From a checkpoint of a small mixture-of-experts model trained on Wikipedia.
Training: a variant of Muon for the experts, 4371 steps.
Below are experts of layer 3 (counted from 0) of a mixture-of-experts language model. Rows are named router (the router's row for the expert), gate (a neuron's input weights, with its number), up (a neuron's input weights, with its number), down (a neuron's output weights, with its number) and show model dimensions 0-191. Each number is 500 + 50 x the weight over its row's rms, rounded and kept within 0 to 999. Numbers have three digits each.
After each expert's rows: "comes before" lists some tokens at least twice as common just after its tokens as in all text. This comes from a sample of Wikipedia text that the model never trained on. Tokens count by the router's weight.

# expert 38
router:431468466481478486454508499454525571532469551582533467477535431561461497592443456473556511405462438549454469448541516532495573537502453481588572472431522507533443455483576419492476504454458455474528459554522538478556478420501473570507497476493546576536440444574414550455446414569581488467506434517459537548414447554482492449600455470524529534565475585438460556391495582501460467450552520524552493560491460476480538515536425537456496460488444492581398434559472507485419534502522448483486430518456537538412485525583400578582579443529440387557540566575507554459442563549465523514
gate0:464500411494504441405580456529557446510590486609528545584554566480497547509507539429456537551398547594524497449469553525418500445512493522437566484482518520521510547443497513557481447528493559547488509585544509567470564464487501446473555599444489511495478577471563574474427516569551483550530490451513511522528497509481490597490575544451532374492543500404519470454554486501327502500490472510554476475448557493506485504538586480592438547486471557442508456525614610454496460465507508449552412486480458520465497553492442516430405469618512468517490436471504488582520492446607500562
up0:462430558472557522561543509544488488469438527405485484418476573467445520509488465507515446557541561516537487545602518601503442482596462488429531462499578567521483554516518417469522434484590392451446499480456516525479618517497611347390519499502465538494444422558519399426485545563510445554562467492411474409505531551539422485530546413517503554390499520597532503562502472524487481492561480593479471520531538511553367537533443518467593524517522475490499513512482476530457552587521494460453518454515478572431478448442516467529478519502570472514498586515499477412483463562521541542
down0:500420525476550432524581495482535536521472517517537483478571544569407545512560523514474453566512434476535511580450475565453457636490586453530497528481463486560487478567512538550496600559447478469419515527467405538504457544579509443546433390488480588422553521544479554516441555415500585457484429546475493426526414448387444475483458527571433537460556505487474518553480508472546451528432502528461435466396439451507531525522565448583569519475433562563466526524484463460508474511500456480503603611470576503518531448565451501552482505451593499541500534498530601562530596455534486423
comes before: " |", ".", "–", ")", ":", ","

# expert 47
router:496400443464582472530546418492479513507484521563545401543489496541602582538523509463505470537448530476560542595517572500568511489524454437447506505506526534472491429561510512517450559494544482417463554436512543466441511390517454451467478541452417591471517554492483475501428444499493551447574509466546568534427433561495518508441477505419467506439512513441574426474432390579542476570475517563422544412496566482461497460498498555405566491448433559524436592503458566449559474452415417568455427535456476509467402546473555557579509467551554475435556536498493573428483479502455446429
gate0:506484477443479551451416525418449562487422500471491528535436533501479506406511505529472458470481461565484447421514416636476562501469493547561456509468517455404500477593481415465518601532356445450422418421475527523550430471472455483446527575429572520517506509407450462520531558441515531519565583558475441444509526522451495521407453472588518581518439552471517559405458467495495454494507513520587512528486452451493577478439350477480531542483502545423489487550514525534478538477415547557472510497491604565525458481532411395517503459471553491481565551557492437562500500527511504437
up0:425440613417449511438421434516428539504507505497470418489466470526485507641533595503493544398484434519516511507476511571507480536504492423573515526534515499431544470442452540478428550452497431471449462537452510500579533528507537505478553555450519481457544546396445585573548481522508521443542443504521569471590513464545419503462524407521582585504496630550504447478525499474491567530535551484505646456551532559479510477505519511485524527397484568454541503459486487475479463402583519464465480368421478507476599558524576594527465514563452511451532490527509532451466568437443546466
down0:489496497488439541464457447412569467426515454537518556548521563538575488435412508506507503484513463536513604435505489436424521510433549529544563655478463431564500481453578479521551444502465551476426543468533536480468490495509444552482448516588426474544510559461515519418486657447401494478490473565531578503469472608421515541555488566517425487471495473427530537502447552545546591424388493514480561426519569506436533575540533489436522432552445435540495553544501444478513585496520540427617428436476540533479466511415481418459467542480528452533467471480516465488509597518535483504
comes before: "-", "|", "\n", "==", "=", "The"

# expert 69
router:424476420444502463528420504521478446488455575512534493486398467564422453480509469465410427500434516448575539515487485508458560448443446452459398487529490494586391537409543610579513416472562565531470539506544439498405451545608540517507551498550545423560535551544448489486502511553510568486521467442422480513460464471554548450609485587510521465492584582552523570542510448442486565490555477517516510529473555546419578538461533496472512529600497468535557471522472591500482475523443519524495550432587515504565471563473535506497481514481572538445458539643443525484451602532443531522
gate0:540592494493467448537553441442613458577343526456440594428485434483416489478468509571465436550470540456504459552480477461569553534451470509452477603473466458479501509588493522432490589514475487412459477496518518473543496454546490517502593500500564525500516466384447541543500460452550405468428411429526448482482450575457454527533500541407504479527493510453486450425514544396505460443530551508460422508547557414476550594596459509489500476552521574501545553553485547581463489547475447553451494487385446526469509540480465522499456510490411469466558451489533571481566494556584579552
up0:514569488419510486586433514455462514502521523470521488502498459490504460441552504421597595486582536493507488542492543440468440462506499506504562553424498505587510500418595553609428433637572355455431454531406484518455463443487553455433535471525506491490494486529476456452538468561538399573479481545460502546644489534482481519549517500520551420524468489554514464544592431533484519478507501468464564498473513474497463547422459393473445553505406522622481436562494580592452545495558560537533531510583521474503419482510595436505429524588501505499471552470547494518539536532501447473
down0:568503456442549420431492508520575593484450450497522537503559443453514528440534470455515475474477565534518579447517496475476461544478369495519540622452518510597573494467487484543490507435484452412453493551482540516460403497514502531550499407501507542430515487487507492412437474529460529501460487535548569495492528372525533570457570493579449483578639458538521510506514551487436409601480569545435505513485474586440531515481494434504462409384444479488454473527481534494577374426490540540545520572474469438469545439605557509544506538569480495507433458602438505550460463492428498529
comes before: ",", ".", " of", " and", " in", " were"

# expert 67
router:518525570507450509557462416540479515434491499502521521515472445511511440525438487453543541475560571422469514562588440494507500396509555471530496542463451516514443409555467483463504532527425455478486560563531507514474524518504475487570437494397516458500494480551451564564411581459429472454506580548522457585510450507506573487475479460546481477497582526455415597507496545546546453518477424550419571621452537397469486476498596536418534517457522475419551570454545421507488499460481499430498462451438531421550560545470467422422506523442589459538512536425538523560635435573411569418
gate0:496525483472457554500469484488535456428406586455547357525476474506455526480468406483526454544515511473561476545579439582540498474596493539583457521482481490534479430456530506516527551503528549583562518548486494504527447466574490515506560577453513484533541489468497490498501526467521522458473580408508395431485444521400542472427481486494488483416542401435480539470377420533453524479442511580549473508451372578507458537591471436506437420449540623468387616548622570496525566479520527471531444510525537475502459501468450483516512484510513432529436515448511525530470544581551590473
up0:518456509481476538615447499446469478463489569502389511620488530500485538466528562577530599487469357459477533517576530516484507443517504525445488487473499544566503379392352467552475490489516529484506510432485534511608510477401550508489424474417526487421529444532408431428446515443485523495636552531486487437444489479346547489472511573521478524520556437521410494497504533550511459560494579520533524463518489523469360519476523470566474477491483512484590431545502585467499431547526461438535533544502395489505474515434564514527512532507543497538523525524455491493524575426535493528
down0:527542462548520460506503570445520495513440546536457434543445503551583496571560438455501453471506523551451530544428557424459515503600552486596543566482451528453550541478524585496455453554540448540544494549545468492417450433462489523592471434499474447470539410570457461458562468517519439413490424558595480517549566540474508537503500493575509464525568385505489454512461459493512486451578539529519478516568555557495597411491452492490428577431521535459618464496499441553537513469475512360567500483483503507479506530508433394569578345573479558500474541497469551480470542578494524586
comes before: " ", "\n", " 0", " 1", " 2", " 3"

# expert 48
router:475518518490543507544430446425541446471471465541432528444586513552445459441534522512448389581507398524564497426466503460496518457576496584517457498492479517469507561455594481489496529469502481485514524426472526430594456484452448477506599603505498508533502483583487437525502474491456436516450464524502493574546476446579506461457519511471565464414449416445495514525459394574539493579546428454529522450581430484465457584568418551520523389514500580405446523494429385502478485520509471430432531446487550553447523378480515584492565558526536412468527504390467486472484531551555480581
gate0:617463475413473522463553516445465488513485567494470521528547509519551538574541443548558457572388509525555585514523511493496522504453423583436521621500458418411475547531443504486526527543481477486505631536519456531630537501519536485554479402518446558503423444466435525381446461508506508446549560506496567488573480546575459541531578405565446556455457529541492573547623529505538370597488546496547604433454512407485431456494469526504524543517456552558494528561516548469489427493515497490486567508460444486480464591514483529550431482567449518458507518564538511481507568498496524495
up0:500582508441486500490556535429509486513454578515492609514549416488398561389572506562576602461496487462528531483472508503546505459542504456516478466482515535490475517533509518560517555608527530357482549476409457512459402453473483468565531534454438528562524503496572438455517501429517451552521517455363546496464466490518513433544542579565480522474427500421549437489489513460547473512537496479488542515499556462499500518468477536550462477468466443520411517441531498469509421459517373465504410547462549457496496409466488481485514593402609351493497581482542422444454483465409423561
down0:467525540501463560597531502573472523448464506448502488547492402488430544492525448488534471449466496546539443460525481491525516456516466398560434618447529561563624498512534536550492460541445397458487528443588430451446570524560519600451524550565581555498435429538484453524535381456519538484490588485461557503496540437507574487481425441542414530552460545518493505440403508489440488514594441477547583500496481500532441540444455449513427516457531415470436454477503519587566513547542507542456456452536426503513482432436494530483380537543534513562474444501503456574508429472552373463
comes before: " the", " a", " his", " be", " its", " an"

# expert 31
router:484512443540443438450551459556512493408448539520449395415445417487538555553543425531445488476505538568481473534577432433461528566433529589539531493457596524544449475448530500506470538507519501493434427443518482518555520397560490595527454446528544507559566539469550520533532434616535454549441433499528526485576508582495451491602475521602433491467413586493563419420553537509516489473487485489504414536536485484422539429551440544485634484500466499462473484494521521597448487427417531552442471489434484453401527529479539481543558462622436446510492513489498585550525500507479514497
gate0:513539471500525518588494497562490501419484527518500484621460425475410499532549396440470484558490442546460432599511534630455496465406542552514535481531554412502522485513449400467556561544553536469418481518531500498524502468463546600515493516517523618427514547436493424570419459582550467497436454569533468530503526529428489499554490546539594500434543535608498493457603553478489498433478519419421538515466520495498518423529496556555526499543491509519499452485521438610411524552510552499482462581451456447544587480522475482559546430492581444485464477568454540635511508463455549549
up0:552482520447569436473470538529597500497554435445539430537487559429495519452458538503404454596466568462557489480518564498476460530479510469429438588515518470485442502483436565588496560443518593413496617515461534492477475528442520527467556473494472526506403521504458542585520599427559531536518547574474425466506374487467467465490574555623523426429560599490476513558485489407562500490502554511471474492488518525424540469495461411477471476459584494488504419476454495434557492426440445428450547540433487531600568484542393515608481440450475503572508531545492502522474474558482501562
down0:494486466437506482615563508490491578443557520523484479496537495521412538464506557492508493485515476503428493507556510479489530558424505454498527483483439484552482362450546539503529499394525461530472561516485521450484480474544538460483497387555534496413563499508503532486503534437445467543457508541451454552552530419502573538405587467555505510455517484380481503524457522560599402505486446499647466423455566449516403501402576543512558564507475352496423503543446493576629435537546546504433507474500565565550569458490473492470446543563410492445481518511532510472550416550511589496
comes before: "\n", ":", "==", " ==", " (", ")"

# expert 24
router:395506583468574618482401594507452556491428495465475498554499530536512568395507479395465538389420589540544478498493542583597500487564574435517496474515490525476497555532511561417550481450505518482534432397474490557457545581515567549480529444502478519496419466563550529476520508421588492531547471541440484527512562573501537563547438531484545441537509489533527565484449413523447587521469473509567426570513494488488463526401493460552525551558546575484535468505448484488496461568546483508523495519543508617449550535506440407497582590532571564469414550490530436499416486463524462491
gate0:535564514527449599549473527499491538571449482418397492515538496525563470487381607556503524489450487531468398462495532439495577504470459495589380568470432510522542581562498511497474528490555475509474451434514595547452545494472562633618454442444432532432498387469438566458499520463537528421543520444414533467493411493523520564392565553519474442489503475458509504454408518473569591544534517468449475597491529529493441511474483435521528408487523455486531514462538493522440509608587499466524487532524512503450558536497520473497548599476458578539465473501427536563458494504561554510
up0:565459411476544493452584504530530553540446448544444462474445477514563509531422479583492494412527546518453502564494439470409471471614560517500494632518519520501611504565473473511366505492541433542556467435523554524482430512440504520539498468436531465517464507447425533611559489413535506399512496442483490518513528411486462524436481539515426509473522586465407583509517506502485514504598528579553473478534459497547497391573473475548534562466498451430514554515483535571518453508515406431562489448506578570495560524506471575509564506583591440375500520542526442517527504565486583506
down0:367439460560509426461552491500512445496531546628525569448510512408461445489444603463512481603531548495514520541521390469518500480499490465423514513527597414568477387488472562457530554502547574514570554583553454485496508528581517401425452510620463471542507527459517480503522526482527534532500462492441448459511590563484507467513515561522474582476442528538527427563613516481514562456474465509397605469489471507547517517451481480532465544489456492534487510505532478499602530536441439545499540494415478472496511476470528473460507411588324450525487507524570576437506441447492499525
comes before: " to", " in", " by", " the", " that", " on"

# expert 20
router:482568500461520536539509575469482479532476418586552498475566531529478421525553544459554483472502456578519559485453453438529525414627510457529449483551460476437535565480531510435513527493598543520525443493576592434562454567502459469501584557543526635503560569570451502571500517413424475520468473516486469570525510393538494509464538502458510463481471450516409568573425433508586472494540459458508554460603525530513470541517410554551515411632550472457482437476427401480449499542530423465516551439426552507426491481484537551508522549540484456419412466449467488568449513570468478487
gate0:486518505549609529490474521503444540427461426541537486494470569510477546514451530539450563513358504402517528491426417539444488471538514532460587525544521513611516481564432424495474478490418447508485464541449466502459560529506527513575444527517555443557536529405510536536547535482526516438474422425479537454512496511588574559513515460490541562571592412472472455557521466458422413527571580483571526403495471486460451494507451520542497561408545470605588480474602498547537549560501473580435554391500525515490641476472503475530500454494526490529374517465524423512459480525530566465
up0:516505517475426458532437484562539540500574599468473539387482496447473431497393521544394508341421493433528482481453522508523509455473495558362560448438521540378438540507446486515435511565436520422406462489568472481481510493491493508470491590486544591553490499454403547451434493471526549437521501472514540525441428406561434508453517456524522473477543494549551488569500528447456496539479526499428567566511477568461476454512563535488480490495474563468534465483425480536516468575492563519414533425448504416482562550488527542562496443532426578556619488565571491520574570496516537463
down0:476564549522481504478476484523550525497526530549509466518412561466481578527594460529470571489530488429552503460521560543505414401502617513472458489526452512484515478553449525482514560486498539492494511515521436503526485467559590439553491459470501501444433415533482500444487669447536488540508465503471573436475478375487486476534557558499532534420532540518522404551502589498492429437441528459542529468536481531497553518561472489470524459599523494611488428518520470458537425560597452496504422409464473457496391429331519461405588462488482410478470587484511545442477513480576544423
comes before: " the", " a", " his", " their", " its", " this"

# expert 86
router:507534505507598463506535537508400497511585532421525522454503463575550500446532498524554409516544461463468493502458510546486470566469548558433513452438497466544490558454553536428495407553481524505427543521591420454506452565503489500506442528490489518523491438477510462603495587483510521510441465550620523480527503406592520553467529488544515508637476432549530425519443518486532444464436483455547578443558503562527423509466511571526532538532493587439385450472532521547527540577501481438446495462626377443571447431442436428541534535467444500482492491579523500426629464479425469524
gate0:472482448411563520510545440476505527550559439571481531567422420472594471428490493470535494441418441480469428532430537438474544545530495522456430522502490581489408562427509500524434517531537595506472459425456483496494547584471493484535405487533602442484558490509473424506456494480583569495498396512472513520418523524507481417544418378441538488553449497478528486486488485451456472496392500528490446465418611486440493488536430472489499420476476497457516468543462525572513333578493429530499453458504495516413493564545427478472585515454575571533546540448557531476423496542422443500
up0:541435483372505526599442486514490550510502582414348526540416550458578507470524420532598480459532495558466526360527396492562514501521450483465501484523490473475438536548461528491533525577450425437514525397473551448460497480474463514458498465448540477529487482518488519472412488534539512476480454479468532543461439525381485457534492501520476487533368479515503539516414454488518528435471548430559562471445429574560513508485552500508566475486628479440464466460482567517595467548494490482492551510479441477604480452441425468511508412410544483534538541570545541533474418383485441538
down0:555526460498399422534453551415453499436430605535453452481529566461531556539587505460463471444441453538534564519509509427431515490487513501511556487434438545523517575479470517501512561542507495503514490462550605483469474487590466482515487529464440454506455509498440606464511407513501594465516490354476488548495463422534557562446499437584351497377537500394498470509443521491524475559438489412424460428405465575508450488416475538479477473467468410449436456518547499475523426577479509487549568584512502525456529439530485583525479537571543438526435520502560490555462555548502547533
comes before: " and", " the", " he", " was", " which", " but"

# expert 66
router:469454547455569523438494500533557492534512474517519535429527435433470532541516417453527446556571546450543545395602426506505497498499543568551562508588429494537496558494452466554504588439495489458559479432540535457474544503527583523463554530573551500491497536521533485470536534493444515485518529597419400484500573532492427518411489514461413464449456542488525435555479449435511459528470513538431548462446544545610552354511492556517499583487456515387433456569594481456562420457525500469580486527550441497501442543575463510522577413498461494520555553492537608564513411569552558458
gate0:537421521531544503459501482546539473507449527436494527491546530547521514460521656432574449488414436509484476504499534492501464550530584429501533460581483587607514492469491533521489569481524483361479427522481374457581448568509590526578435527530470459517434469531360418425533557509554510447500531580475526549560539526463442486529460437519567565453392514486519473533529503516480434414563592501552445490517490516550534471506436530539465544394503548531560543514513522535447489488447579522506468533504553494595432423528459395497513483448511520446570451539595493542466562456524518571
up0:491546497450542482508432527582600518574474542520432480598482481470479454482423433413512441442461577472412545564502538489518432534570445553555570544541474492398534503500482467445464472525464623471465526463552541476537497503489531498528528490504489514619464486591519476593539498513445516393461458559415450450484510515443440542544554463529517432466475380449457415456564494504509512437528510493549486436564564413523597504551502505466446587424500439533445478514475436438475438452559530570560489540368498533481511587423540461447494433504485566430449503450434505522557594456514528519
down0:488447426480558519498525391442537440483435538551477538456520512485463550456547575361418496545479478576453480463484550503441460529592530439462558523513462473475580518585423498607512553509529566407585485425436527466590492404509474450483539513490552483560516488582505457519527541511498496447486481597478385534502490565467498522470527398536508579433427534431505474607501499505521533484523517471509402505484534517448483495486426482497538595491498511491479538490513502551454422472554473477588462513511486511482493484607457495407566455403565613448475573470535537553405570482486604560
comes before: ",", " of", " and", " in", "'s", " York"

# expert 68
router:458509528461525548578584441531462445473441467514494468383479508510533523460478509536557462480508488438467443438504462541458481550519487525528462459476485528443521539505529565434550386558584470560483514475576420548418536538508564487454429513498555542484549478535526572519489518460570562502549493585465445596437474558572430471480560509567495564563436453460484397472448450490574575467547599470574599420505447546494467512511488445558545553492544563481458419499535631450447548444520512494479479521561460456578532477407477395541501509552522534449529491442396438471540414400440428486
gate0:433517478494430546520457451406508430533517456546445532468405512527615502427409555538530472547556462416532465451546510555576495503538469576584606521508585544580484492471361455534527429453521590539549461504463504490488436537573551550480433450485511543443513422570568474531501472514519445459605437538415552501524427574501509534523503574447543479482498445479481518533466501556507505552482503545553418524611451396585496477527496415550497409501555453622496537516543527464562481468485590471482515550577488556524511537558608519538505450478480535559486510524519502442504530422490478570
up0:477550592530405544595455547622457529527444471545564482555563452499515494509457504561493515478476527492500480498479530414488484409527607486473374363526497507525531498413559576353513505467486501519380457384503423415583483624499408496495493457541468516556463508518456571557473488469533592484442548470474575549479494536525527493503482524477528418612464579535531581418541434572508507452505515529521532514503515434518504452523474532532575501473429504495518548492508491531502511525457456515466483445442572585549535495453447517501522495549554492464506508479601522511500457431384499424
down0:440549535530416457491526533438516652523460535385575507462549454381504432532501568429511469455488443497385485423493430411548490409547594457534452429424444493504490523430502550488522393587434526433423422536458518455448543458427521573414497430549520476534508519438495500517441452519520504436587482549481544545511496464516504465565502451445486475472530455520548462478551430505556477526529493528486462511528536485516507559498489456592494565448506543483480549460512469541521590389521527504459467503454532500453542455461374507485492498593418396559525516531504489463438544567508430411
comes before: "\n", " The", " He", " In", " was", " he"

# expert 64
router:481556533474531483517517527532482464443426557454563505569455473387489502562521409457453454457452574525438442506429389487456430469474424492453507511461519441495502498444493630449567477551518590616569521443453422469525531505462543555459515446500526542506523528470501496545524523595450514388587537500455467509551531522473536433601547493576518481441488431509459448521416435492488502432556521500518491539419498441500555508466476447551554545546589511421575434483418523451537603611416533475456580442592465451540426499440507469435447521501465490467458509459575470549475541446466544555
gate0:509553532474533482510477516517425522486457442486470512524510579531558484581517433466556460552529582560403478539549483488559529444550519522539499375501553502519397523456558571562481482436554519403516410492552443483510567455485415488471569489424390568511523467481551485471551484439489485479483570494472481497478557395536596506530501500559516433486565439463557417498423470505592559481516616537515458388487502579516426487562473472487447528555510415514435493488550452508547474529549538461577438510523563463440511419482489518485604544553426576406373548520440536553523461510417519520
up0:477512434570460524507499518429522550576552579425468513506476638523473524517453497556487549505503607546431539426479492451539506522464439459454557407433481426505451510474527447525397593462384485535449512497552492510407559517538513481417476569480570404510557504464543531479523511487505536546560420483516465621528463520477441440567531527498504508480456595488584510539555445455432516488453463442512551527411554483573585525456451517482461532464465474544506514380433479602504545479553526559548576514512507478419452596481589432483488419523497544602437527479486479416528469509514410492
down0:485476465494495474494515517499517511580514477482438523505578585414516501490511497442537540534605558500568573504479528527516541599465431456494466453430492481607428451433500465486508489578464506461522524490492533479460454594570573425463489468517458527488484531502500531486546519537514471534629495447526469485401351487448603425485411533479551386454494553551387543493470554409440502538442581520523480442416517370500533496371533465403484471490469496521470444490479467529470429504517452500465560566439519490507505496488568460503571560399477505517534560507545494509352579561485481498
comes before: ",", " of", ".", " and", " in", " to"

# expert 21
router:460517496441577541520488603471486466545403517498471435560413594487545485539505466541568537444509644564414453487475521591517544470546616421466483482530500439482627594571489503502513397453523524518539417406484520458463529516507536537543486434483564538468487492576553547629549481439540527446447536547471427507467577565485512540395528530529442404478550503565514467467427569502537528422507472548599544525532536443522489457532512522533512547538544453467472422483511464509524525512567462479604521524515532500471499433460417477510552519524464587472441507498432511511401425540507459443
gate0:468408535494593487538508513522536494434498534516496468506522424495504542437614510439603503505531539537419531532447499465528515498557493470466540485519535471583479501408567589562480500622525448479548386502518567497405460507537640540466453482459454543486481534546503465550513492542441479415476493538501470556504518535535427568533449550498422492537651490397551499466447493586529508508554399539492505328464518499517476457525442496538512518545467453501513405518476492576455516521582457499536530533502519514566507477480563513480517568436468523554502456402584443478409385494472412540
up0:471495480516496565441456501606478469419537567452556537524585493552509559461610416555411490481442539524554433468448532465452412515570402500436545432495541433552459554572580526557504436528433539620462467535397542528551436380529518453508542503543527507540425494479471564556444449535470443624545525444546409604512428543459517501440554499516498491474516590532459477556516526570502502495558438499517530556497457489512464462471425451482475581454533610519562521532434524480526474651485451462506495458444511578470526539436506437479449510470556535521500510483547475455483457531454504487
down0:424465568488506589389512468492531468506605507541509520535520478427426470529492543601598437441464539515516479506484488450573569548527511469570460479554460496501556518450479470477496431486434542461461621561463569524482515553507480361444453448516541532456402562476608457440501539493442448471496548413565579457412594534502471489567470596520446534600510433490533521584430442471446532488481596471484486436523523517423571550425566433537518461483519562517464474455472558439608477523545446517575482470532477567512503485550471510499484510559488497507469476599468543486374499472480474509
comes before: " to", " in", " by", ",", " the", "."

# expert 17
router:464570468545466539559455338525521485548506505462517524453528485521522529514452497496538499532416495491545569435481592498440529496461461401604513416498523483586475474492578456555534460477461499384430546551617463553488463497584440527380458539517410462527479452482494526565387443476557523465439424469499511459531584496458490539567411453549552440478516580492521564548513555535473513494542510476452471601540479542489540537607560519515480475468467495519456512582463435503482489430544597466525484587476555465414536544582485482556470550466441421556532399480544535495524576491474455567
gate0:555466505533402549477538525478442601433473434520547461530519495478507423415510478485524452605518484555485411663487560572490499541509459538509531433502511437560509466472541574532480493525481445460486431509597587487511534392568482513508537578500378575466464364560502543555499463441533452511528548555499545439588481448518553466466527449613532431503519550569557546531509441570437572466501467497571526525493434523539422427517461466500543391506470499523502428509568494494592533568502412485499542476469522456446522460449418462453426506533467448536506430473534510541502473561455436544
up0:533495511535510606486453387446488528496459448577532524468544564484466425479525526481489445427513482565424538454570560541487510487514500431511422492477466494381567500572434477487571442487494535563599557500466559531545537490527565511406581447529559464591474513526555534542544581483458525441495526455546435502440491445476493479437444509450412581530593502489528557615572503513491532614516517556541565477571461497578487519473477531474499649566572456504444495484497569440479510567553492538479525502477419512503614518508565541556606450450540466516458554494555541470413437453525575510
down0:519566422518518515527439457544484514449482466488501509397484477403491477543426579442465423577521425480477609539496422459595412555468437552430406567509487430474579460466505573486444552557469433554518464467584489502498454561481502517533520590507427539458466511523520467599595451554542522425535543553471549448488491494533498502519502482529436484542502521516459615485437442478513498501534455397468529504419482425562487520469459403475523428563503456509509534557489448467550546572466500491426586584567451535566558374581487507441507427527564512400467473465534443438556506491458449513
comes before: " |", "–", ".", ";", ")", ":"

# expert 16
router:513420509489511528484432468448449555577512435523524568467557496525493495565468563510524532493539463437533505501519521520464502553389492456512553433470488543562464472459520450579577452482576454522438511570453542480497461474512600507430575516540463491534550490529505497446474489536639551449508488533520450459503498524433579483466462403578480520576588496499552453489510568438540526588481540581431514491496423596555526543584516574520519466490467520503542504517384499463427490524565558449608424534460565632574521510592468579525554473531501472619533464586587513580459587539517560532
gate0:570521355436501569523460505512546598425412506571458494484538513476533579522487518661524620483408504509521509462472490447491468495475488563535515520476604499491526482385454549545559422477468511588532476500484491516487550506498575522430545500551472481481471495536514503541502546521540549429501586488521530468452534545503511525443527528491485483525538393473545474534544478477583468570500564530476450526526351398541479513478572390508526495350481502511555536470420619468560599485507550509534492551495552522495535512538547465412577507559518540552559470519508475458461530499520369526
up0:556482550483428562544437506545542444459465497492439457491534503503492522512523466452530526534508394533450492588527451515471540547533383528523447558477557460567418426489535493548472583471487523446524580484454524445441511533459416493496449428462505504446441457503515467511490476499522601480510538514488551459484464601468428496540467420583498531584524619434425643411578460534553411455541505446551603486533510401508519463477391548552457543507469376478492497494534401473462455460472516433478489396541499447486558532453398473510488431535512502540481602574472549490522474580476552510
down0:510563476484450530506505452481546537504520541496564502390467447527532461540496570568512595582459425603472612561487443490439441521477437430450541528400457479485534508492495445466494434478459455446507584511422435473438418533436404442511594482429565379539452521472480488528462647444438508464538502511529471411480544505526398388541509467423501544564475493450458567494493468561515514499486481454452467479516561574541507444450578574591486539518633439529476549471423421491540493544506456474514503524514509501420583495463464510503507535503500491537481515505434546555547426461427467560
comes before: " |", "–", ".", ",", ")", ";"

# expert 80
router:487495514580461485399472397449479456466473492531539491551453504565559517498410527493426492512448474505450514462500569485474532390540461539492533538511476530455495435544522501578498511427507548397495568453506571592439491456497439467447427540487510583453407546365474440612500482468466555494467506493564473521465430553548542479464411608494442502568481477472394507502451457445528441505574556512477514388560505606501480449480444522465503497475571520445430610552464552507589457579472542578464435437477456446554446550467526392517442532472457501425558541551419522472502500508454491510
gate0:535517596529455425436556490373451514548545510459492456438556514532508486536504541566420424552474546458490497508570517524482501463327498557551470488491455476511551509513460461455451527521418466443555556513422535547430497417516503464529518418410506499558523523440512534541506464537463491470541509483571578514528507476513485451567478556448561503632504482438459522463522506481477517447577379443515570468544511566465516511521512515466549466471606569401546551458548474469512463434630474546458528406511402537486511496544486537484406456554385497528370463475455479460492501414459462569
up0:492525521496510486516619556412432520504485506517488583534508535482542532567545446406520568530413637394518523546433614582467497538578493463516514464570553532499513491516335507471555423582545489434488534465382428605513435455445522485561400515437433538508552468526470560525461482557508456507464521555509518555601504483469531479553501531457471492443525450377481455478476454462508550509587504496456556513431501518512425392521421518462546543480545447520516482498536492462487430555540408523521489460500564473497502494494539577471553432479589521592506556569513514453490428506530501482
down0:489490455454507498587418466397506408455454574426444532519449452494538494544460532473463505519550529414550525518414397553435538464529528567499504509567449539410456505614485542399570482514560574462539510436510497540582495418533449428500551587450521536502453544534475465495475396473499460453476395435553505496540500520515500489524518558391486508431598592486485535551484536520480439572472534546403528491437565579514527456497465570411510475502477506577483521533535499527552464517488471404485514485470594549476467592525426525548522456517527597431484635561499479478480485500441595500
comes before: "\n", "|", "-", "==", "The", "==="

# expert 45
router:475411493529495532532467461446459583586455436546561472499518551581397477587443519503563462469532514513522529491520501546398512556440459455546529435453510455535431486481523434556573430425521503487481466570422546416560439444500473611432509522496460510530511472547405548539459453514545602509473428511503478455440522538441557474550576444545440539530577502521492544409574600502442485541501502569425474576444551561472539519533457553536487491508512459509482440495491477454430521496557534456549457504426561550491471561564394506550575474506477429537536567616534549576404598548501566533
gate0:529575411482589516511473482523465584543456576547417532502554514488487494551495511584469552455461372508545536599548562476574493518460374535485498451437503430455484460521449508483481518485549484489482543512528471528399486468507537453521463465555440462591572499562515486456470419545496525553426391490468576514416568528570581517501475525541482433490428558494437484479501534411604415634493473474427577480502577499510507523512578524492396517453444442568390548451530467514461489472423503481452507455549501471432512443503428503383495577498549479509461460544556560436568492522459487530
up0:522507580520451506521614548463493483470465372466514344541483499511419594478532534525497511517588561505478505493480468483533500423504535483550578553477604512532547478568574511474519563477508646454494512499516603437442446524491446569484498478582536567405449532430453533592487562453564482399525574529501563454492372500486422511503520539434505396499471494484523554474496493552491577415425534590530485542539445532423441544483418493501497502541541511438508450475493560448504566463499499499516537429488524534499466494476586455570559432525414469469488496375559480500479540464475542501
down0:500545610583517493492548462436477436482541475574527524582498363481530549433526496549542490442547553492495549479466490528559602462537607543492485517475504500503594510534555497412402576376508514471533592444470541526538502544487575578536560489574582442494416628432492490432541464472422552505484539497477431523445511558573511450458614568456567474493441516496550507541488462502578547524517438539510529490499513469561525509497521520468450569518580427480428567481511538480625432482415543520467507520511534544467500459562494552453577487513422561503487455442502500510426519425523398479
comes before: " |", ".", "–", ",", ")", ";"